config.toml
d_model = 224
experts_per_token = 1
d_expert = 320
activation = "swiglu"
routed_scale = 1.0
balance_loss = 0.0121
init_std_router = 0.0101
vocab_size = 16883
norm = "rmsnorm"
optimizer = "muon_variant"
batch_tokens = [32768, 65536, 131072]
train_tokens = 482000000
dataset = "wikipedia_en"
Below are experts of layer 5 (counted from 0) of a mixture-of-experts language model. Rows are named router (the router's row for the expert), gate (a neuron's input weights, with its number), up (a neuron's input weights, with its number) and show model dimensions 0-223. Each number is 128 + 32 x the weight over its row's rms, rounded and kept within 0 to 255. Numbers have three digits each.
After each expert's rows: a language model's description of what the expert responds to. This comes from a sample of Wikipedia text that the model never trained on.

# expert 3
router:131119067090119162133194149192109100147117111116114134100181073143136149122088149193151102193165134137118157142062138134088159184081069193103126144170144163166156149146093123085137089160090241058136139106150120139181078165145087135142076157124151101103106145145154152124133138167155083103208093149137172115113108152129156153143166092150173163140151090139134119125180169167133136108162090077124125164085132122091065124069095089143090098125105175110121067063136169165160133151117178105136147111190108112113129114121109144186109086102175149120162106110111115139116103117123088115158097146225123149134121112194137127112139134083128129100128119167124135111103131127116151124162
gate1:086169140112153145108060189115152113078128134101198096127102153143116073093061125140115169123080190180133088127145131156156149112100089139124135138091119145116115136056161139114143134125162165111181071104035104162135092140146137146170175166103132128095143126181092221153150129154118171107124129098144156126127103135166134097163138145132163150068115155060175115161079120127137163161121155146088123130136108138130145146122092137076129146073153064171076106105117173144160138122098192118150156084128145104106159089151131162183191171126105086135088093110156078162095107079106113150170119121130166089111162106161192132122093123156175151102154096138111109131138091124161028141143
up1:092110117153136139157137113170108091137160095135132088176064123097152179164113076080108150130146117196119143136121063058135095054147075174141117111202143103155164145215091118096143161119128092100160205125145132181115126099129136074107135141148154089122079073113114115104123145130109159134086142112107123113131108071163141059130143125153095188113063135187143179130136124143122101126088154090107107110130114114140174071189151123127122123134085163140094166174069079163107206096157143114108119141093124078111143161173149128065133129145179131116160152083159113123114138114115191162120128133136132158044119069075132151170114092154111115073147169090142108155152105135134151131096
gate2:155085109119164147138139123077140178142099168113164121111174162176082112081136159117198115178111146039131149107101120157123184139106124078131176131086179148156130160091142134105171228195151183128129079165148129076107082112132087077143148143108112112138119156151172092108142108131095099150137137145180089137157134123149131162089163125156126129110106168194089091167096123188067131157164108118195172084109124134150137117148113067132130123143136073176098072135188135108167107136129107167069112104116125195101133163097087163170084092103158118103119128136142150161121151123112101127160169135097121121097106135124141075091134096128148143097168073130103084177073116099054152090134
up2:112106144096196131067140139095077115170137129168154174196185115083210088148177166149114133200113183146180161114200170116158142151142170131124180138151098107154115158148119150094135115110139116102080129129136133179151151150185129119123106096123113078064163099115085134161148153100102122083158134101122048162151130066108189113135063141101116167093113089110101098151147186086094145124182178113096208133126125108121103123059132112160159099135103123102131197166099097154116152115117079141096141130074133089125086088107122171131135129107103164203126110118099078083142162102185145126106122143101127148152159159172103162126115157155147115108160149121120111085127100098164163156157
gate3:084114117111048170128151149139106091161174111101088146108162103153141156149113094152174110091124115166153132130107065181070129113107154153102130110200138123138151183157150168074163172103150172106174099132154148220165114159128079146254105093116155095180121086119141079145153112127115161107193070136159123037155129124140118115147160096102111144095112120113103119130175123205170163086104169168119146088161153134113150185129147128168142152089111060148094120099165127116125146177135133106128089108130098124089178136134133126184108100125117151141162175133168083117141113115106097109120163101108162139170187151157165119128143138097116172127124170119073154133135124090087132142193
up3:119153143059130131081151099112103093115157172203126079131167131116075035104145113113095135181178082113108065118127117084147127084142080093135101164022188154117143117139156118161151107133100114172129138108075074074132161115160153150108161142136149162128126192125125162093118146165188070139086154092063151141084065143080107124127108141131162122157151140121137157140107137108131072146135104087135130110136074172147159084117062132129130105123128145097087150118137115083077090111090104147137145176109135146168096117124137125084076153071146069109092053120145107170102140105126119152194075162215109120120124104116129147132137162088110068148123126112166085138140118173103120117125
gate4:038139149159065134091134102104112123103123153117138098124127146122130088088152132098133149146075133118161178169094169159159115170146155210127065145174157116145175123085091165118115123097156109116134159184122185092099124172196145147169113072169108136143173155148096124096134151179109177124127207073126185070113164078193096139112133184106189092132121116144159085111110076134168123139127133102119107098147139127134137148121137097113100165100164201145135102098092148139140168105090097079092171100196147161077152125100140119115108143096124146130131146187126110140134122164122120124115141143148119136065162181066085092103147107060154095093086105153124083054133172166124159147111
up4:105137131140098122136123120149080084177158146172216109149210119147139149115161200139148188110143102114137168133163093146078153107161176082100131101090122137149146116084124147126123099102112087111138079138114201106069142029100149100127113154138148115146132163141138205120121095152139124157147120102154133147127097177087098092121159167106156169178100150114093107145153114127188084097162117133170106196113166142120074164147126121080100160079145146155120107087118093102131120123106131096183129233127134179223156125159100133176071117145124156117125067140143093130106123126150090157138126054141111168151150096156115109115101122176117116126166130105130187129099110185132137064132
Scientific word-piece endings. Mid-word pieces before -ic, -ist, -ical endings in technical and scientific terms, such as neuroche-m-ist, stereoty-p-ical, pector-al, Forens-ic.

# expert 21
router:104109143155132081173165145161138061173148142111060156166094100111141139124080142174128125176130169134128159111082123123105217172116115159146141107143106118177129151197127136167130130120154148120138122149158122142103134147201094154138148118160065134136136144108169180140091128135192058109138101218143200148112100158132142133071186109122155177218126112144117097150159150132107136166147074127086204130144187167130136150117127150077162102122116113130066119141182131127144159210125146175118151121154119142151130111143154084117086072134131137131132077110092077140103106219124094137132083121134124048161123139100142171165182110162104164174122152171148124152101131119130097146119
gate0:118138159051147096183090117151103089134080137177151157102154153148153101186058145112129127126132168149094101143059121138121151117129140139135130104119155108141084085168168173195118171130114112102228088125111077068106108197136131106094166178135131114097142101128124085125113106096100184111069144144108133144201111106193107114149160094106088166131098154145171196132114180112131135132121135095191155159095020099162136115116166128120128141072141135145098130081148139135134089071163170135144143130199138099080168111104119105123146134073116098117154131152109154052081134188172152151133206114121125105096166107152139121106101149109106139116160127131096131133126123086148150071122
up0:139084135175122112115102160101158113093179136097090045129124104089117114043200160152088124101078073108130129125142130075094143115087155129114161170155110165079162171095149062092110143131175138127081160090140164166138180104141078154122119095143134126129112128106137183136143121105152096170228118142148164128097144164098144193127085141144133113077174133102160074132146130133113127088138122122145159108133217172126094095153106157121149117144108118106190115165113119158131176164122143135112113107056115192162106179145122126112114065191106158119137120145156072197161129105079124142159035105140151091163128130120172129153102109097169104138108116143140123119168115177134086186144
gate1:110080049140151136188115150180116125162111145088116111176157118098119173128091124130154144154108128121100103122131109127126141159095154070146142104145095161143181121104124126073100093167170177166198132118150106130169140135091140050119151106142137113141121077110139141130153159117146153126181169051104066145111155165138180132134185161125107174079142082143177099128144184078109121149167092164110059119098112105096153141103155124149100116178079097142101152133155130122077152154118079135160148089117167161152136097198100151091128144141103119118162100111118161126178075128116197068124123132175202082079113132135081050149153121134169220133143103100188154158129142087142166141113
up1:102127074104105168188132108124161096135111141110096096145159134096045186144048083132140160147116119157106061120138134156149127126100136078140088068151103114136129148175153116088124158203157127138173129148158140162154121113081127058116147166133117115153121086111133119101080139174092189117159144091108093103150149149147181116067202098126117181118093110129141127157140169140136155144119099166113057105142158125096147146168161136160141097120077162107116175122133155071067107159132068121117139113106124105154105107185146115057080117141129120125176158140120148128142108082121184142090155147155207074069089122090121083159122111097169188164128122104178087170115200169143153101113
gate2:090152061096169145163114103082118119056119151121176119114148142157076089116159151129173090093092123132145117061126121140159112146166150168156138095129084081102106110153143103121083107110116140148122122158116061120111140087156116157148072220158105111148143142156089159106131119191151162122147108130098149122132130154121172079128134128118151070094127183054106110120120111133226176101091134146125130150141108129091092096073116110146109182114134156120099114199104149134156151084078128095086148122143105180129173107119123173192176144132144106216133093067109103154125087106134157108153112035124133113213116139132090177126115157165149154143123136100075091112140089129133197157160
up2:053145179103124129142139090085088095136110084075113090128139089129062142076196098089168110126089039130092128132165130153159167151150113195144125127126123136134093110153144144129175145098136156159124186078095097201134143165134122128191135174163128082189158159085130136082172131138123184153169109104102151093144100166066133151149128116120125141157119173087101163168119118170093133148143164175125103114145134131153178172094134129142139119125154134131147104154148168104135112167094102146077167080155126110128113113119130096130188106138147152194113094076121160121105067159184158112166104052113165127128116069154108186090137109147135084102160197108100123156159162051068125139142
gate3:111132132144136107105133074146113173153154138118141164031184128138116148146097121129140145122140137091133114167066150123095103133098118013155112168094166149116133085089143147145103172168142117179120109056107102075116134134117107134135084127191136097086118118091157094146121085114108136146132061137170123151159186164090145132093137156152088121124085172131100144109088116118114091138168169108093140111091137130136110127167154148153115149190126192164146091166086082110107119104108152106186069148119145145128225110143178124074073158155154134121113152156175126095130116105150132141141210130139141139166129042090150036135150157150112118117083074089128131161111163129185079126169
up3:168208100150123166167067126112131155137083144178111100143142136158183101140154080129155145072094151121147079097216116100193163120162124120142150116053141157088154127099107157099080089134108139108124104158125161117117097152142138089054089070103147164149100084087132137101148129107136172152090126109150138115093085134085050109138061159145100131141126122161140217147128119128150082117154085124127082119111085194078164152159095083145164140093147136139147129083092157151112090117152114106081164134108109152176148154131146152102155127095116123087144190128200107145117100111101123153135159162142165192159141147153182209154083149094149159078182144149105121082133127142112114080138
Main action verbs. Past-tense or base verbs, or their endings, right after a subject or to in narrative prose: made, won, decided, insisted, escapes.

# expert 11
router:039085098159187057180143150124155116163147131132098128178081067104117102114095130144125080141121174125144139219105120101117121133134140155111133135119118104182112186148110088160151100137152160108142146155149116155167144150129060149109160183141056067147107142123171139091051106068157132113148109141140157099134155119071159119162184126149142150209124067173130079075159135082129097103122131126122146176096183167078092164124028176147151147095116159123079195138132092133132108124082141178134142119175101203130170143115139111130088107078143135145093103088108111148153152162129135140108129175128160102148107130140160152155139132107120188144151163130133094123077141124131148154098
gate0:116184112162132176140142123119148151152134139156152085100159143116096085184082114116145092162141170115059113029148181144079124203191114118120157147167096144101073121105126110167118116145155057067099145156134154112105077041088048081141132127181150175131098140095131134164132143152081136138166154115105051132104149149116076110132126060134126103104157099116146121142122178109155167172062154179173166143140129197158108139161148182135146133114146097111098184092154196158118149112111133162121193173133142102124142128150095076153168120118132134131138142156190152110119146157134101131113194127084137124155072155129093128163142110107098140123163167101135110098097128105106160083146
up0:136049129117132130134102141136097055132135148109155123163076119154124163115165130114135154134173147146117118096055085108157168132114121122144111117102130092111168135121113116064237176162113160170169096143154143151117178108153209111086132123113110094146173163203168129088205143131160140083192089149120178124117105131156121115106161171113110105123084149094094155103093124151142084104159089106085129123148143108122119163087110120123147115160179115157147120206112083128171089130159133144172128127095119168155156131071148194151096166091137088077091152116137093146154105167093148190109031133152122148119127096111147091112085186179087098157081111133136089104125091106138167102092
gate1:107050087135097195160099115159199080181113145153090102176115186156110090185126146110180146107145140089197150150081127080131113199086154119116091118110161025149128115143139130120113139167089097198120138137131069170153137132114156117126188090116125180096136098124144073175178132137184117145157176127117143122116116122104144121167144136160167179177068119138146115149141136161131134118110128110163155145147141089056143107117107158124118181168114148108122126163143112149087150096163136142180081115160124148106154122128074113158127105108113127131073130101150137110152083144136134179132193180146208117100137112128111084150058130120087184124171129132126117096140143163167172046117
up1:112152157141166168112158138108140197170037137089130143093091160220080116206177123104134160130081151121058096126152164158162138166151075109096089157155098154046165109141095123131137106120119184085114112119111161097165151133101141135097123161156158131097103109145202123148123117094125111137099117144151097154103124077148192135095160137117100106110181085120156149148082203103169147123095113150123188116128104171161134133104107115208154095090155132104138172116098129134171117074128173161165138139127096148152176181158091143137176110141094116132114124122099109057124101100067135101064105170141118099101129052149127124168134106170061101159120143122118071125109084125119110132111
gate2:189092097112141138105170175112095160216124125183128134097117140162136108201107139151103140104138098118190082141169168105121076051089152100052146156164105179198104098130172101135127118136117112101112127121083106139148122124200157128172158132172136178108104116142059076121164099158122164093106140129196092085137133134119186109132097107198130111146116145130127138122100139121123155160109177112133097105171074156177130172103085099084074151140093125052145138202139163144150085153175120067081117126127079097089114108162148058141124119104076147123103144104110165107153142176121092114160118117117118142118141077173127121078152123152170149081101139128100111136097129127058147129139
up2:142116104124134160138084051121069148116126107124107131131190089122175103113148104101148187130114201160126132088078080167120168113104108164191136138133160139146192175128102128132218153155175113168092138123120139107156118137133080162181135118091110122153173144089152128126115127120043105155116115138094114114124114130120120138155152120057105103104126056118159102117163099181122129194140095079123196082111159146115143140110174172108176111135135158138146105058090145168145069095151074082179165149160139103053196134102137161140148106116123083122086101114102122086128100105066142143127117116151150130126137175058094210140091108113121113171133088143119136099176133146150122086176
gate3:138113113135094099137144154148112072118141140117115150125156117099092112161157214114129156134134140150126106149146075086052081093112137074056129109095101140162118103123119088159139179118172094116086160184130096139088162126146126091153175087120075151165058171103152159106118150154128119118132130133112088059123086104148094098116126120116124073182141112131120154176181133127125139085160153103112162068111134111079091117160060109153155155146107146101185126179121109136148070096136161125128104119086038116112112100111138146070154098070144077142092166164080095171126088095143175139133123098135177143111112108170114197037175109138088120088130117110120156110169142190064176153132
up3:180158099164128173127104228090128139143122096132100096113131125083177129088137150138121084113097120199159107136166103128136178093143143119068130118135075103151138158090110148094104138100161094149151144136101179152136067118108120137184125083107182137075106114169146053110135131099175135118133178133059119199093132095121101124158134123171124123103140131116067162074145119097129144149093100130162160152147171109111088141123159136110095096136151169093147191110174139123184195143179212161156123133063166099067075076139145140120039152170099171175090168108108099096116095126115137127110174118059164141107129142100149152134093116162123160149125106098104145158151096148146163162154
Two-digit number pieces. Two-digit chunks of numbers in tables, scores, prices and statistics, such as .219 batting averages, £250,000, -50 C, 107–114.

# expert 33
router:088118138161201038139148126150168125156114176152091179163103033029169122138105128149138031151174154154062148161102152110156165141166099163120143128183160144163165120133164117160132084136152163084128178170144116133185157145186108115131158126134122144090144169123158155079131098165134149123186088150175159140137127115148104094128098144087158147165102055153095078147116136131120146155102134171119167112113166154107146098125151115063162131107097142146137134064143120139136172168096165172137112104179096160172157101130136136143144114106141140151083108107090115160114111142106177159112149118131113096125109115104161153130186028171120117192137146148137170122096092143093162161110
gate1:088136127157111116096131180141110094154103121143130116108151186177079115135124123114171170078146106116113118207158085140100100072143220136154176128149192114135115153175107123083190097158128062115108176138105109084086212121120122114163143108164093084153149110140187138120096135137084100143133175125133106117093115108112122183126101135127133107080099103134123170098130167182110134053124119191115117134200127093152143136153168065139181087134132101095116138093122143058085119165171150117109152031109128128128163118091147142087077134133132137082119157128069134133148165170078129099126109123082112166177113118168144184142125127100118188157151100086139198105149130123105082122173
up1:086153128118089109097138149119115071139131127097139122103145153156045129148144114113188153097146103143105119169163072066153076130086171105162162140205163137183082150165113147049159123148118102145127125162104121119080158127135143114140179124123074096135158095136157140137125144160083081082100170134126096135044179123156095177152076198114100139094138145137105135081095144174095158084148125148113153143179131070141132120159182073135134099095100118096109147111118149074081086151178164155112129077088078165152179172130177145103080111181138099086112162143129146200161141152064112113102110106115157179143125122119118191122107086116154162140182071085108161109157130126095129143143
gate2:144085114168089132100185107135162133149134113194116121194088141112123129092123106144151140112134090069090125062112129202205136087171127118148093111174109132103071151073099149128101146158130162062132117180146157148128141137115161168083173135164118209104154172151135127101135102097156150191120106140164088138080102113134119118158144147047151158153100135095105115156102153187066109159091130140113138089124168086092168130084128064120153142087121107139098137143164119097125185159168091190163140133186105114184109090088131149114112113114190130080116172160131152136111043157115187138163180154142160109112114123154155165122134186121106093119092145115147100071181121123171135151115
up2:151083102042181084079086099132113136136145128084177152080158118154060107121140142113141093109061087126131132151147140130076110118143167208101224185102094152132114075126115119080115136127117134196136128165168158128128161113106113071167124126154132146161138134142095151143098066169126118119119134141149128123153147049084151114157115137163093160125106108123103123096088109083165137120143063123168134157102126181141101159158134207081133120127103093067126063158126113152135115118156064092137068109136094174106153100137168160111166165098134160113133052122170132093144151151188057097138056105112137150122140069119108103109079133132117147135155098125091144120086128115088101078093
gate3:131107115099108082176103118130175111039134166185097106120173131108097118170103171109069085150149100184109139168132142108045178055169109100120147080130134130141072093121117102143119090106124181144132141133161127159153154161112111133169084113085145120090118098142171179064165116187116171147098099103130147148177141148117114152094128074148102103103209089151094143128129105160098143107080096195121101138125140138118109173135194107153153103141075094131088136114153188157088194177121155147163137155111176154120117140122114134139108121177171148143080112129101112120102146170122158168125122155133139120020093165182182125109117114133075147192134116096109115144153169136160189150137
up3:095164111171062085139095144115087120088144123141087111150138149128146124100121152098153133118117057100132121140136131132095124138080103146174118140169109155165102145162157104142098096129128117204077160146139093109139086160102121093140125090159103148136105056114148148105060096081124132088113089139145054086217107136127173199087089115115158091099104164099116074051119138137132060066187123171097090201146127122088102109091109119108153130092075161154104199144061092172118117149130122167134108107130077148151134171077126100112112113131102161098147160164084132095119140150105053116086119121117147107126100164127112146126128123131086126097125090043129202118184173132106135117118
gate4:110100105151138058137131098145101128145103130116071162131110151169165141145125187091102123146173131145135089114191168156176114139148154097148111075123067160152165114125085091160086094171131111140140159071176126181159093114108133147180119089167147169160146112103172114093120116140143068163117145076134119148145146130146121112120069154073100079112108088117080096121108169098153125133139126093189208101148093134107150164123083073118108234147140081146132126116147103146096147112079098155147117137077142128159168084125111141222170110138116125095166107143133171129082101138099110102147160156108111200115131200089118167101114125197080133185047110095141136157094138102110158110102
up4:148112098142055077117203101112070179130138096103129112088120118165120128121142122141078124132137139143079177086184122109157117109161128111178110068142187101121140089194118120137105120124146145108129123089173118158176165116151132180144105096146111140145107128113177104127117086134121098123145120061144126094079055130157163116152156124154118115075136138150100117130080161093156113186130164063134141075126144168115149136172103122142139129188108142122115144145151099200086194095124082212113150134148127155124122067157080163124137103066141127150164178159118121178126085142152174143186112196081130139104140115069121199122181097160096098202091181141119095158139133166111186122107
Plural and word-final suffixes. Word-ending pieces, mostly plural s, es, ers, ins, ets, closing nouns and place names: outbreaks, gangs, jets, Hartsville, Tinsukia.

# expert 7
router:158130154137188155167140159144129107127084164151103128142147133126156100208051222108155120119137095128136144141074125113086105116103119164136160113135120203129094148161066106084112111158123140093110178138154122113189157132113070197180070167153105075152155170153117120105092154039150099121112063145161134107102144186116203158157133057168127122131070131171179123122154148130089142146138181144089155116127139115115143149144135085138152111114145085158136165067169137160185114131101089134076123137175126138141150122114158117182112106109153152130105091119107101123120161115059122159194130152126108107193139085143113138198127153127100113182175182121144108176146128109077153139128
gate0:078179126108132116138166124108065122089135100168172136120107116129100133057072131134132127194148106101140190190140140133119132153122129154130145185152101090134098129145121105103152158119113174154104154095123129120137131099158191076121137172127170101167109143131074146121133184117159098133178163059163109154093171114098067111093113178114111123081152120129186086133149112105125207131096193122153109122077109107113106161079118087118111168116211204112104141142162081123159170128104127144124108123095128132107130159127157131110085129124097161176185090151174174131143193157044096086124109098168113085112136143125124122131088152176084091142081090168100130156137088184190185149171
up0:078143055135108131137163168092099133130115074090169139173152127106132118103095090128156169120120088119135134138109190141126129153139087109169165106138128105095115152146143168200098085144159137096119180130166103143004090159133088217120125080073085153222116138164150139133182164096158105120122193116177116093133120097135178126093095094130100142148161144160141116052129104153110202140171080106127150102055134119138148140150127132089167099129135077117146150123124133110114105091108145145072110160155082142171106091110153122052185118107089108135088108118199152126185114144113179114154118143146097128171165083152076138118114107139123155150152135098159120088117087143138130116175
gate1:114152157127123124069126146156168165136157142121144094104194090178113172116149113149125087102098060152189157192069165129139152093129075061135110145095114067135189087129141166132150158164110127157184120170093093118103169126098122096134175137155133137100123109127110108177094146120108142100119100134088147115192136163131176103162055109113170141133161105162169078125083138136115129145122138072176136115110063129189145153174145191101113102170121176111189144107175188071189157179134104120096095114098150145146145149133111175111138175109127148122139141068150131145136141059142166111152098187130125155163082070108174141109178113125127113147126120115145146200098120102097052137097
up1:086113124101128090127141150140208159111133141144115084074162153133173185075157143139079099080156083119146137133125157113128135116094121105097177162132133097132144118101146201131122117178159092192178137123148119112132166089126135092141166154135112160093169081135069065177164096080149126107140120126176117123147180135170119130129128134096096157130155147171101150112136069170142124116122129079150133148105089148125156162106131165103111096161130187165110099111187182089135096105109121109148076099109121167092111129119145120138103145130129160170139097088140095125130110037105097091097124101157087209185133106107094197192098060086151113193100117115138170140022096094088083150118
gate2:146133099204086124094172132125105136129104129119147085143127112092097079093121131113133121048214112196137122065104114093071110168070133107156186098074136092118134089099127067156146119118144097136141149130137132075102091070096162133111135087076092118149112181069089085088173148118114119141159112167115101123115126167130094161090156160093128126099119128125127139141096134137033203168109084043146112146131110111087129142160119122116221121104153148166168174096156133115096138168149144107144132073109140176112083104130147174141102101140029113110162092146145136121121129125181161085143113167115149077115105161081134117109144108106116122110122157118091202127134137077146129164163
up2:135103156097118127156187156130108138177122145072130142166157131188127114121097136098097126077075160115109097142141111076133179185148081174121084145121107076123119131126119094123168143157147159126137107146115118114192138180184169176101132088144161094104090120113075128153093068102104181159091152110124068067146161111151120086098158113128095089106128067106145054138045075086148139086156126116173140135072152181127071110148150118122125107130129114099115134077079128142082127138083053108108148152106106149040143164163066100173118113136104094082103126110146117181083104171123094139148128150136112215106145158148095086135166103141092109121142091170152153088077099133126127091099
gate3:078110203139080090076180154135185105094207149161138105094177123103160117161113132129125129208090152139122091148131120207163112086135117109123175081107124167133137086094087097147131174119130173136138151176152193129132103202170148111122116173084165138145199127183135106140109149112157178199141106131111176083132136157113082112113172123093094141072109167101094167121113067081130103134152126141105081116145134160146114089149116136153106148104155137138135130116167095186098105159164140142091096163164148095100125121132056146142171106131081114108137111163115133143137129163129139146172141120155183128086077162135077123132141140148114149127176161156096192164176110064188171185122
up3:093119112165162153150131154112082098164077139163127098125140097164155101090195139129121098085172037090160104147081093090164078142119113153136123143192126120131174176159097116144153092080118073160168117140125080168135153087163178117137131106103099097134069119126120113089107115143142141091210107059141081158119091098161159087100102154129117103128123137110124174155124100178125062101086161169192129165093167072095148174119142166077143125150074179071138132102092179111126133103128122152121118117152111135101120150100165124136075098096157101064099194136116159181128185147147149142159104122115161142174148125171200142150075112175142132127129111159148042134098155143114133092126
Initial consonant pieces. Opening consonant or consonant-cluster pieces of words and names, often after a space or hyphen, such as Br, cl, Pl, Mac-l-agan, S-l-iven.

# expert 8
router:084105114168149134110122150138159122191100112167114138127152129096210162110130217120152117125199143144098087187158182165122138140090139138114155130163120106117160142176090084123117131134156109115136146155151112154159119123136079186204150114140060119133103148149119156065137127083124129128118097143144152153153108140130199217171173134112143133174054066174081116077147152113092141113118131146081125134114169179128117167085105142135118126114162116129049133143156116118140125173098142056112151108142111113169169136093144081147148095095082177115107095102092119171123137177127146156218168141113145112082125121176149155151143137079105099120199156126189144139106042101115109130105
gate1:079168156077079092074161173152135122136121125143131097114146141140104107128169141123131145157121139136103166127180149151188096132143166130205139086107163160199116111096172102088098184136106166186037132105131136090105109152179138135160164173163151153071181135156141089097106145101160159131139151053185139143095127164088090209113061140146173156098110092207103156145154150098148139124122083085118161179179124131128125092075124113129136150080137106126187169150092128171140065044097126088099124123120088144183108134119151165103162139111151131129137073132079138147118082074127110115106135086128102073111101144071143117082105122096166143098138154171118151133140103137122114111149
up1:086133129129125083113078062110150122169108168144154206104083096146162132101084121132138139126202099088136127104146126086095120186140076141062135139164094111137123176161128166133097100119084108095181084141137061147111129106123192082168107133120107109126107169083148118170113043150109098153169182126140108144148152103130134091168178175105091124148098117128184125098180118131183096183161183176150093179126106138140134163145158103104163106141098164121097084109167150092154167163154112141188106117148142053144139135142177111151168148167124151151135164092188111160151128173141134107193103123078073116148175129166127171104083174178101191097121128075131156145141115112157133136129
gate2:158121153136077148137128155150068078140126141135121120151153184114054124108186158119155114064145140110155168151090123165122102129174106142143134112133137053152149070145164156112075158112094108157169169069153120147079171138097129129141108142157173100082093117091128101119119137057113150188137190089082155081148152118118125133187168143134124082138185190109117135147139101152140119146156109127150162132132134119127153101204118057079149172146132135100129173089109190045141115119123123143132167091204060158112085105092115102113058145103118117147087139155135115192127151044161104180112124110153106149108117175093164163153126138142132133118151147150142072151208133147129120087168
up2:144122103126149074133088098114188147145108130094097193099135101173112183175125137132085105131152144172112090145161057148101139097098163124044146135091088228138109181172132097122107121106091144203119152136114129159153137150101117072107129070109111107180184156179118155120107107137119090120149086110136091111063073135117129154119079148113125137121079069172083097084122126144096100152119163063124149130124114095048124130108147191119111115122111126075151146147121150201136115064102139089145105134106174133063126139154153164140144108146143134142142152072177112038161164111118134093085122175110084086144089150116163132144170182130144122106090147092136129133089150089170110151117
gate3:144081167065089123125089137133131090108090121151101116191098090174052186114162167129078109139085090100145172099110151170106111150126091114156139092118139118136145108157123147157172107139120203102131106174149113133129118139125137097164057131105117072095135089104171117144096123131173127122100077115075141162117183084213075085124174130139113143102138082131133094158071134143184097168129160133119014085122121115099141114158188075167189111172114210143151106118164116114148153098154127107136096116121095102150123096170072108095143096108163172160152107114129187140144160150148111138112125079123161153174082162122132207146114139094108144120131102149091090135122167081105168144105
up3:103157124164121124087156099156109134188175104135072133083161147102195048143137075118158116101125113187089110188086130067122157121107136123136126140167145114086099137100137139128091154152140083124134146109158142161141079145151075189085191156149188150132155137136169154103140109085099131123105119134148157095162078164052170182106095125123159154149099139132078122080096131133105171104136106189162187168142144144157145105133097126109055123073166062115093112152115113130108139144117152153103128162120167129104160128094160100102125182161069127118094097150124103154105120149053068124180120133131088079065126105164141066146139088141145065116103177128150155144127067171169067136111
gate4:076157134109090180177123112194134157171119177119082159135152189128056181130140098164111126147124165099179068130148142112136163055113120080134137179084127131144055139079074168136152121087131144120097134114112181149130081159110129146120121158135134112106145096086139112149103131164148146089141094064103134115146107164043167102087134147051137134117154155047103066112176096109137133126149096159130154111179111096173122138154107140119088141117122111106143130091141115063119204121129133126078186071071123073085104079140118120090125176135130086116119106108077161127123106154132173128129116143163112127150105092165159137096109132129102093121152087112124135152127163028162187181122
up4:141125074106143101080119072087167075145150142119125128130101110126175073162090119109145114078157095154095122118104147127167187121126168143184124139140116118073161153164128113169145086106126066141156171136115100151160190125176115144146096080178166123098133110166123116102146148154110116097102186145153119143133124128161126164144169159140087129119175135084120145160124132121201083154108126167033144138117121149175095175120123178130140111126099142148142165086142077143102145134158163053099089110182110100091126149095141078130143184135107143162152135152104155122209152072149125116053156073097155112141074099157101112164123120076147130126121035107165087186122081154115135108030
Opening brackets, symbols. Opening parentheses before dates, abbreviations or notes, plus opening quotes, degree and minute marks, and math sub/superscript openers.